From a checkpoint of a small mixture-of-experts model trained on Wikipedia.
Size: 14 layers, width 256, vocabulary 26566, 101M parameters.
Experts: 40 experts in each of 7 layers, 224 SwiGLU neurons an expert, 1 pick a token, a softmax router.
Training: 450M tokens, 3431 steps.
Below are experts of layer 5 (counted from 0) of a mixture-of-experts language model. Rows are named gate (a neuron's input weights, with its number), up (a neuron's input weights, with its number) and show model dimensions 0-255. Each number is 50 + 12 x the weight over its row's rms, rounded and kept within 0 to 99.
Before each expert's rows: a language model's description of what the expert responds to; "comes after" lists some tokens at least twice as common just before its tokens as in all text. This comes from a sample of Wikipedia text that the model never trained on. Tokens count by the router's weight.

# expert 1
Description: Directional particles, prepositions. Spatial particles and prepositions after verbs or be-forms, such as over, up, off, along, across, including "over" meaning more than.
comes after: " was", " is", " to", " were", " be", " and"
gate0:54 37 57 57 58 60 51 54 45 38 55 45 48 52 52 23 49 54 60 50 34 48 28 64 65 39 36 49 48 48 53 36 25 53 59 55 58 55 55 59 68 42 34 42 32 33 75 30 47 46 60 48 65 58 51 57 52 44 43 55 34 69 47 41 31 63 56 56 53 52 51 37 65 46 65 43 71 44 65 47 59 63 48 63 52 25 66 57 46 56 37 59 47 33 64 42 53 46 44 68 41 46 52 58 83 50 53 62 50 43 41 66 50 53 32 45 55 54 56 49 61 53 62 61 49 55 34 54 38 57 49 36 59 54 55 23 53 30 77 35 47 51 84 33 50 34 49 45 36 32 38 66 62 51 74 64 54 39 68 47 60 50 48 34 67 47 70 60 58 67 35 54 62 45 54 51 52 32 36 69 42 59 30 59 43 49 63 46 37 48 86 35 37 61 66 38 34 35 50 51 48 36 55 63 32 52 42 34 74 40 38 62 43 45 59 67 50 52 53 76 53 56 46 70 61 40 46 52 57 63 62 67 54 57 60 53 38 47 30 54 74 56 67 49 58 60 58 25 40 66 57 51 79 60 43 45
up0:53 54 36 86 36 45 57 65 70 39 39 53 53 53 56 49 63 43 34 26 58 54 72 31 32 55 41 45 34 21 45 48 68 43 53 54 62 43 30 46 56 82 57 52 63 28 53 58 50 34 53 42 60 38 46 60 59 44 46 39 61 45 24 38 27 37 39 26 51 25 46 56 61 47 59 41 62 61 50 60 43 42 43 55 34 48 56 36 53 53 55 63 40 57 37 53 66 63 54 51 72 46 59 46 53 59 63 13 62 43 56 31 50 51 51 53 65 56 51 49 39 77 32 46 30 24 22 39 36 53 47 40 74 65 43 43 59 67 40 62 32 18 48 49 62 62 58 58 51 32 51 41 55 73 35 37 31 53 49 31 57 45 52 31 66 55 46 55 49 53 54 52 58 46 62 55 31 53 44 42 48 39 39 42 54 15 49 57 60 37 30 47 59 42 61 53 42 62 51 39 74 54 49 59 57 53 42 58 61 33 55 44 54 36 53 34 39 50 52 63 62 47 53 31 55 43 40 43 48 57 34 51 49 51 28 49 50 68 43 35 48 54 56 50 41 56 62 36 64 47 49 57 54 36 50 42

# expert 23
Description: Line breaks. Line-break tokens ending paragraphs, headings and table rows, especially the blank line between sections in articles and tables.
comes after: "\n", " |", ".", ")", "==", " =="
gate0:29 62 58 53 57 57 54 58 57 42 49 55 50 52 51 44 33 64 49 42 44 48 60 65 44 61 46 55 38 43 57 45 52 72 56 57 57 52 51 52 46 30 41 23 48 58 33 61 70 47 54 51 42 55 38 30 64 51 43 62 63 41 60 56 61 41 36 48 56 49 54 63 43 44 48 58 53 28 60 46 78 34 66 35 55 41 53 65 55 48 48 29 36 54 59 41 57 58 47 42 68 55 36 36 40 66 58 41 53 44 45 47 38 57 58 64 39 41 44 53 38 47 42 65 45 70 73 73 78 47 60 46 51 56 65 46 41 48 43 26 71 57 31 36 41 63 45 29 49 39 43 24 39 61 49 71 48 69 52 58 49 47 40 64 62 65 45 40 55 62 54 54 47 42 62 59 65 35 30 49 57 71 32 54 50 52 45 53 71 76 57 63 53 40 73 49 61 37 57 66 36 37 58 56 45 50 49 68 60 41 39 29 35 40 59 52 36 37 27 71 59 30 62 57 35 76 79 33 63 45 49 82 51 64 49 50 52 38 44 69 55 38 53 62 58 32 36 61 44 57 28 59 41 27 54 71
up0:55 57 42 55 58 61 51 37 52 55 67 45 27 47 52 60 36 72 68 48 47 52 69 54 52 42 60 55 27 59 59 38 61 46 50 47 63 35 59 55 55 46 53 49 68 50 39 61 59 60 41 53 31 51 64 53 60 65 44 52 61 35 34 48 75 74 45 46 66 41 41 67 43 49 52 50 72 46 46 60 52 29 63 65 51 61 32 71 51 53 33 45 54 44 64 58 41 64 50 43 58 48 56 69 58 26 32 26 51 58 50 34 60 76 66 53 64 43 58 33 57 43 37 54 44 33 68 61 47 48 55 51 53 45 67 61 62 46 51 73 63 71 58 53 41 57 48 45 62 30 49 29 44 56 51 63 49 58 49 45 44 50 69 60 49 40 42 30 39 45 47 66 34 53 29 43 57 51 62 54 41 50 65 69 38 71 65 28 66 50 48 52 75 57 48 35 44 66 46 43 36 68 54 62 41 43 79 62 51 28 39 37 60 64 43 50 28 52 42 64 47 58 55 40 53 55 48 62 54 62 41 66 67 63 58 58 53 48 39 56 83 73 40 37 40 52 56 61 47 56 14 74 35 28 65 42

# expert 38
Description: Numbers in table cells. Small numbers in table cells and lists between pipes, such as rounds, scores and positions, plus sport and genre words like basketball and radio.
comes after: " |", "|", ";", ":", " /", " –"
gate0:45 46 45 51 64 46 38 69 67 57 64 71 32 71 37 49 46 43 40 40 70 45 41 39 69 68 30 36 63 48 59 53 30 32 36 50 57 54 48 50 51 54 43 70 51 55 44 60 57 45 47 67 47 18 61 45 58 54 60 43 32 45 44 58 51 43 42 54 42 17 27 50 56 53 50 48 77 46 54 67 29 46 61 39 57 73 49 57 63 41 70 43 42 32 68 52 57 54 69 64 58 53 54 61 46 37 49 26 63 46 57 66 50 32 45 68 54 50 74 41 48 37 47 59 59 45 54 56 87 65 56 46 50 60 48 62 56 40 56 48 70 43 45 55 48 62 45 54 53 45 50 35 81 62 56 50 67 42 46 68 40 55 45 52 40 33 46 45 53 50 42 42 53 52 65 60 57 23 48 47 65 43 55 56 37 58 45 32 70 33 29 47 52 64 49 57 27 54 45 44 56 42 47 27 51 56 36 32 49 44 46 52 56 43 69 33 57 51 33 34 53 28 56 46 45 29 30 50 48 47 23 63 29 59 80 54 56 60 49 56 61 39 48 51 47 29 50 59 44 66 56 52 37 25 46 37
up0:34 56 77 73 46 39 37 53 30 62 53 61 44 55 55 54 65 52 38 65 66 49 53 40 44 60 43 62 54 56 37 58 60 52 47 52 55 60 38 42 43 55 54 55 59 35 45 37 68 43 66 55 25 43 70 19 57 30 64 59 35 31 58 57 48 66 30 60 48 38 25 47 51 47 59 40 53 53 40 44 52 48 47 40 73 45 67 49 69 53 49 32 51 49 51 61 58 38 69 37 61 54 29 75 51 61 74 34 44 70 58 63 44 50 65 36 51 44 59 62 48 57 46 59 49 38 65 44 54 71 66 45 50 33 48 51 42 51 48 42 63 73 53 53 54 73 61 49 57 33 48 54 51 52 53 34 43 47 37 46 33 51 42 62 49 69 44 43 69 51 63 49 51 62 58 47 37 68 38 62 54 49 32 56 40 48 46 32 75 53 56 41 58 61 53 49 46 36 44 59 51 43 72 53 54 68 33 54 48 26 30 42 33 03 45 38 60 67 65 47 47 42 63 29 62 31 54 37 51 65 49 49 55 52 62 65 49 76 72 48 67 43 54 75 50 54 55 49 44 42 36 45 33 33 45 32

# expert 31
Description: Table cell separators. Pipe characters separating cells in wiki tables, especially sports squad and statistics rows after player names or team names.
comes after: " ", ")", "%", " —", "}", " 0"
gate0:44 58 57 42 75 36 48 43 18 48 65 46 49 58 57 51 61 55 37 61 49 40 40 48 50 58 40 41 38 61 41 55 54 70 51 37 66 57 36 44 28 51 45 58 31 66 66 44 29 70 46 45 52 48 60 56 69 35 77 55 37 61 61 41 49 51 35 57 53 44 43 54 40 48 43 51 58 52 45 51 43 42 40 54 57 65 41 43 71 57 47 70 78 64 46 44 47 56 52 57 54 37 45 44 64 61 53 47 57 30 69 43 72 35 50 40 68 53 41 52 63 49 35 47 43 35 43 70 62 33 67 25 37 49 40 44 36 41 62 49 33 27 16 46 48 41 55 56 26 67 63 58 41 73 44 35 63 74 69 41 51 36 41 56 70 45 62 42 68 10 52 33 40 44 56 41 56 61 39 69 54 45 52 36 54 53 57 64 63 58 48 20 55 53 53 50 58 62 47 61 45 64 53 64 61 40 67 56 50 57 53 52 51 53 59 52 76 30 50 21 38 52 55 39 47 50 58 67 45 29 34 39 59 44 35 51 63 41 63 34 56 59 54 47 37 50 41 60 47 50 28 66 54 59 58 63
up0:76 52 52 35 57 43 41 70 38 62 27 42 60 46 54 46 37 61 39 36 53 34 60 52 44 58 70 61 46 53 48 51 35 46 53 33 69 66 53 36 37 69 52 49 59 48 52 64 41 30 52 40 29 60 50 51 51 56 53 47 43 52 52 36 48 68 56 47 50 24 47 62 42 57 66 51 45 22 47 52 56 58 40 64 44 65 52 40 36 57 55 44 44 49 54 52 42 39 64 61 61 59 81 52 52 35 54 30 46 33 39 42 51 50 48 65 52 32 47 44 45 56 63 39 80 33 45 79 49 59 39 44 60 52 46 48 64 42 48 44 45 51 62 59 66 47 47 59 42 64 21 24 38 52 67 66 21 29 46 50 67 38 62 51 47 65 59 32 40 62 51 54 60 63 51 44 52 34 70 28 48 56 78 46 41 41 62 56 55 68 61 67 58 52 33 63 71 34 57 48 52 52 31 53 66 33 57 65 41 81 35 46 40 72 36 35 50 42 51 52 62 64 35 58 77 31 53 58 46 62 57 71 70 48 57 66 40 51 53 82 44 45 52 47 54 50 46 62 56 48 63 42 46 51 58 53

# expert 34
Description: Clause-linking conjunctions. Relative pronouns and conjunctions opening clauses, such as which, that, who, when, where, as if, and commas after introductory phrases.
comes after: ",", " as", " However", " that", " said", "\","
gate0:39 65 48 55 49 56 70 70 62 41 44 50 41 38 47 41 51 56 44 42 42 38 24 63 19 28 62 69 67 43 43 64 42 65 36 66 62 54 45 50 48 57 39 32 46 41 45 72 58 54 39 36 49 47 61 71 50 58 50 62 63 65 52 47 37 48 61 48 53 49 71 45 45 57 37 65 48 41 55 34 52 64 47 61 51 55 57 46 42 34 71 33 53 60 40 38 38 53 61 55 52 17 75 42 44 55 48 49 50 44 43 37 43 18 46 32 44 38 58 42 56 55 70 56 59 54 71 59 47 47 39 38 38 60 38 45 60 47 34 33 50 66 28 61 43 85 60 64 53 46 37 53 58 65 46 36 44 60 38 50 59 63 50 60 55 74 60 62 35 42 36 66 51 57 66 53 50 30 69 32 44 55 52 59 44 54 51 62 45 35 67 50 66 71 64 26 52 49 52 48 39 52 46 59 33 60 47 66 56 45 41 54 35 56 50 61 60 44 39 49 43 56 52 60 36 73 64 52 66 37 49 65 48 22 49 30 48 45 52 43 42 53 49 59 31 50 60 46 69 65 67 72 53 60 72 14
up0:57 43 44 35 33 56 43 85 62 48 58 74 68 45 25 49 64 44 51 44 65 41 40 45 38 39 35 44 62 60 61 56 43 53 48 51 43 38 43 76 49 59 32 37 48 47 49 48 57 55 52 44 49 60 38 77 48 40 44 61 44 72 44 51 57 51 73 51 53 29 53 33 57 30 43 59 25 36 50 49 53 46 27 38 73 50 53 26 38 40 63 45 51 46 50 55 43 46 66 42 60 57 27 53 45 58 49 52 57 20 43 48 28 50 45 49 67 48 55 49 42 60 39 48 56 57 35 49 68 34 66 55 54 70 65 74 54 36 47 61 54 64 56 43 43 53 56 14 59 41 32 57 54 60 52 56 56 67 58 43 75 66 45 45 39 60 45 44 33 41 38 46 48 41 66 49 49 29 53 20 52 60 53 53 55 40 38 63 64 36 79 46 54 31 52 38 42 58 43 53 42 51 59 61 46 50 23 62 59 44 52 34 60 55 50 39 45 42 22 35 37 54 51 47 55 47 42 51 57 52 43 44 36 66 71 46 72 55 61 47 53 26 27 61 32 42 46 35 80 51 30 59 69 50 55 49

# expert 18
Description: Nouns after possessives. Nouns and modifiers following his, her or 's, such as "his father", "her wife" and "film", plus "old" in "four-year-old" and commas after noun phrases.
comes after: " his", "'s", " a", " her", " their", " His"
gate0:32 38 57 60 83 45 67 37 46 55 35 45 48 43 50 72 46 44 47 39 73 49 48 41 33 54 68 64 49 27 41 90 52 76 42 79 30 38 53 31 54 55 47 70 49 38 56 62 51 50 41 73 56 40 34 21 58 40 53 44 48 48 74 48 55 51 49 64 39 51 71 58 58 44 67 60 56 37 62 49 52 60 63 44 48 59 56 40 46 55 39 60 68 49 53 53 68 55 62 56 56 64 37 61 31 64 59 64 67 41 55 61 56 62 73 36 47 44 46 48 53 47 61 29 59 48 57 46 44 79 52 41 64 59 49 41 38 49 55 49 58 48 53 45 52 63 56 48 69 60 23 53 48 51 43 61 33 33 47 29 45 50 45 42 48 40 58 45 44 59 64 73 42 47 56 58 42 48 53 64 40 46 70 43 50 63 35 49 50 46 50 50 49 50 58 62 59 72 52 59 49 73 48 42 31 37 62 66 64 72 37 30 71 46 44 57 57 32 65 67 47 53 64 62 38 80 32 45 64 42 57 59 55 72 47 60 67 53 48 55 55 46 38 75 53 41 50 74 44 62 28 47 38 47 57 54
up0:61 24 59 41 63 53 35 65 51 74 52 56 57 47 46 51 25 74 60 45 57 37 42 55 39 55 62 23 31 52 52 45 28 66 36 56 46 44 37 42 50 51 42 60 37 49 44 67 68 70 45 38 52 61 42 68 62 47 51 33 45 54 52 56 47 49 52 48 64 49 47 55 27 45 50 41 30 53 59 63 58 23 26 40 54 56 39 40 77 41 59 61 45 44 32 43 40 31 47 39 57 69 42 67 74 57 46 56 58 28 43 65 54 56 45 54 34 45 78 63 55 35 46 39 41 47 60 57 51 56 34 53 42 48 38 48 63 56 41 71 50 56 57 70 47 38 39 41 60 48 41 31 72 67 56 28 59 47 45 42 65 53 41 57 42 73 50 40 82 56 38 80 49 55 46 32 61 49 51 50 38 58 58 42 45 76 56 51 67 37 51 41 29 45 56 37 48 53 33 62 62 58 56 40 58 50 40 36 32 57 70 61 53 43 15 46 59 42 59 39 68 53 50 48 46 58 43 66 42 38 49 35 51 69 53 39 56 34 35 27 51 55 68 29 68 49 39 57 37 42 42 51 45 63 57 43

# expert 15
Description: Measure and category nouns. Abstract nouns right after the or a, mostly followed by of, such as number, list, population, density, and the % sign in statistics.
comes after: " the", " a", " The", " its", "'s", "The"
gate0:57 33 38 50 71 39 73 53 31 29 56 54 56 53 45 48 51 43 24 46 42 63 61 38 46 65 51 39 34 52 40 53 51 46 43 34 42 47 44 34 57 39 68 56 61 62 41 43 52 63 70 21 57 54 67 68 56 55 47 36 53 36 57 68 62 52 47 39 48 42 39 65 63 41 44 40 40 24 48 75 41 22 41 49 54 66 64 56 43 24 57 42 70 56 43 51 45 58 47 69 56 52 38 60 50 49 52 44 32 38 44 45 42 46 54 61 29 69 45 59 67 54 57 63 62 66 55 70 47 35 56 38 38 55 44 61 33 30 52 43 72 69 47 58 49 55 47 61 59 58 51 44 48 51 35 69 43 58 49 53 57 52 62 71 56 50 50 65 46 52 44 38 46 49 66 50 33 49 71 70 53 56 60 56 23 60 45 45 60 40 44 76 54 54 51 65 47 49 52 24 64 34 52 56 61 50 35 51 34 64 40 21 58 19 49 32 58 57 63 36 61 50 46 34 48 51 58 56 55 62 30 45 38 73 41 66 36 54 56 44 23 49 35 44 48 34 58 58 26 61 34 36 68 30 32 45
up0:49 35 60 63 52 65 43 46 42 53 67 60 34 44 80 53 42 62 40 63 36 62 41 41 59 54 40 46 36 52 37 48 36 39 44 55 29 46 54 05 57 53 52 42 31 49 57 44 54 70 55 50 40 38 36 53 73 61 68 52 71 74 50 67 49 25 33 48 61 64 36 64 54 48 72 54 45 54 56 52 41 55 69 64 71 41 53 70 44 48 54 29 47 43 61 41 56 26 70 69 60 39 37 43 47 63 56 29 35 46 54 52 53 50 45 45 59 47 51 61 57 35 70 58 48 44 35 73 49 54 60 37 32 47 62 56 51 45 54 30 36 56 60 54 64 44 45 34 58 54 38 58 42 54 59 43 45 43 68 47 63 55 41 67 58 65 49 54 78 64 37 62 41 49 68 60 29 47 60 52 32 48 68 44 53 61 29 35 33 58 56 64 63 49 55 51 72 54 51 52 31 58 48 31 50 59 62 43 62 34 49 65 44 28 46 33 56 35 37 43 58 49 48 48 52 52 35 64 72 54 52 54 47 80 35 46 34 55 60 51 75 51 54 47 47 40 55 35 62 33 54 36 61 42 77 45

# expert 25
Description: Table pipes, headings. Table cell separators and heading markers in wiki tables and election results, such as pipes, ====, Preceded by, Succeeded by.
comes after: "\n", " ", " Candidate", " Title", " Votes", ")"
gate0:43 45 50 69 32 42 48 43 64 37 60 39 73 42 54 38 66 30 40 56 45 35 64 48 39 48 49 82 52 30 20 63 32 40 52 47 49 58 50 52 69 57 39 71 59 23 69 59 42 36 47 62 68 53 40 54 57 47 50 45 43 59 54 64 43 42 64 59 60 62 47 44 47 42 42 70 63 42 42 50 43 67 48 38 49 75 52 34 61 38 48 59 63 56 53 53 44 39 35 59 49 57 44 50 60 45 53 71 58 61 45 42 69 41 40 46 51 67 32 48 55 68 76 46 65 47 58 49 67 48 70 51 22 53 50 44 64 41 39 27 26 54 66 39 49 41 48 62 40 54 23 47 52 48 65 45 48 52 56 42 30 56 33 48 51 45 14 48 70 43 26 42 41 25 58 56 66 47 48 61 40 61 47 59 50 70 39 43 79 65 31 53 54 49 44 61 55 50 67 40 58 54 31 75 50 36 50 48 39 49 28 35 48 63 61 40 43 56 50 51 32 58 37 49 46 46 52 53 34 34 47 35 67 60 47 59 49 37 63 66 40 50 42 70 46 56 45 51 46 54 51 62 71 66 66 28
up0:54 54 40 54 59 65 69 64 60 48 69 33 62 52 49 37 68 60 68 66 57 54 52 61 53 73 56 69 51 59 61 56 47 58 57 50 50 26 48 39 55 51 58 52 52 39 42 52 47 61 61 31 38 52 71 24 19 57 49 61 70 59 69 22 54 42 64 37 53 49 51 42 43 45 72 42 34 39 50 48 39 50 56 73 52 16 44 61 40 64 44 52 55 47 43 42 43 53 36 49 48 57 47 51 36 57 39 64 61 59 36 58 62 71 32 48 47 63 69 52 37 37 58 42 66 48 23 50 58 75 69 61 47 45 59 62 38 61 60 34 67 32 29 48 55 41 39 43 61 82 19 56 50 66 41 51 42 46 55 53 57 60 58 34 38 55 40 48 31 58 49 50 60 48 53 49 62 43 28 58 57 42 66 52 41 31 47 51 56 43 54 57 70 48 49 64 34 65 67 41 43 45 39 38 65 49 53 70 52 74 66 60 33 57 49 50 62 55 46 41 54 39 30 43 37 53 53 52 69 62 57 54 62 56 55 58 57 46 32 39 64 32 50 59 45 19 61 51 38 64 24 52 43 33 52 60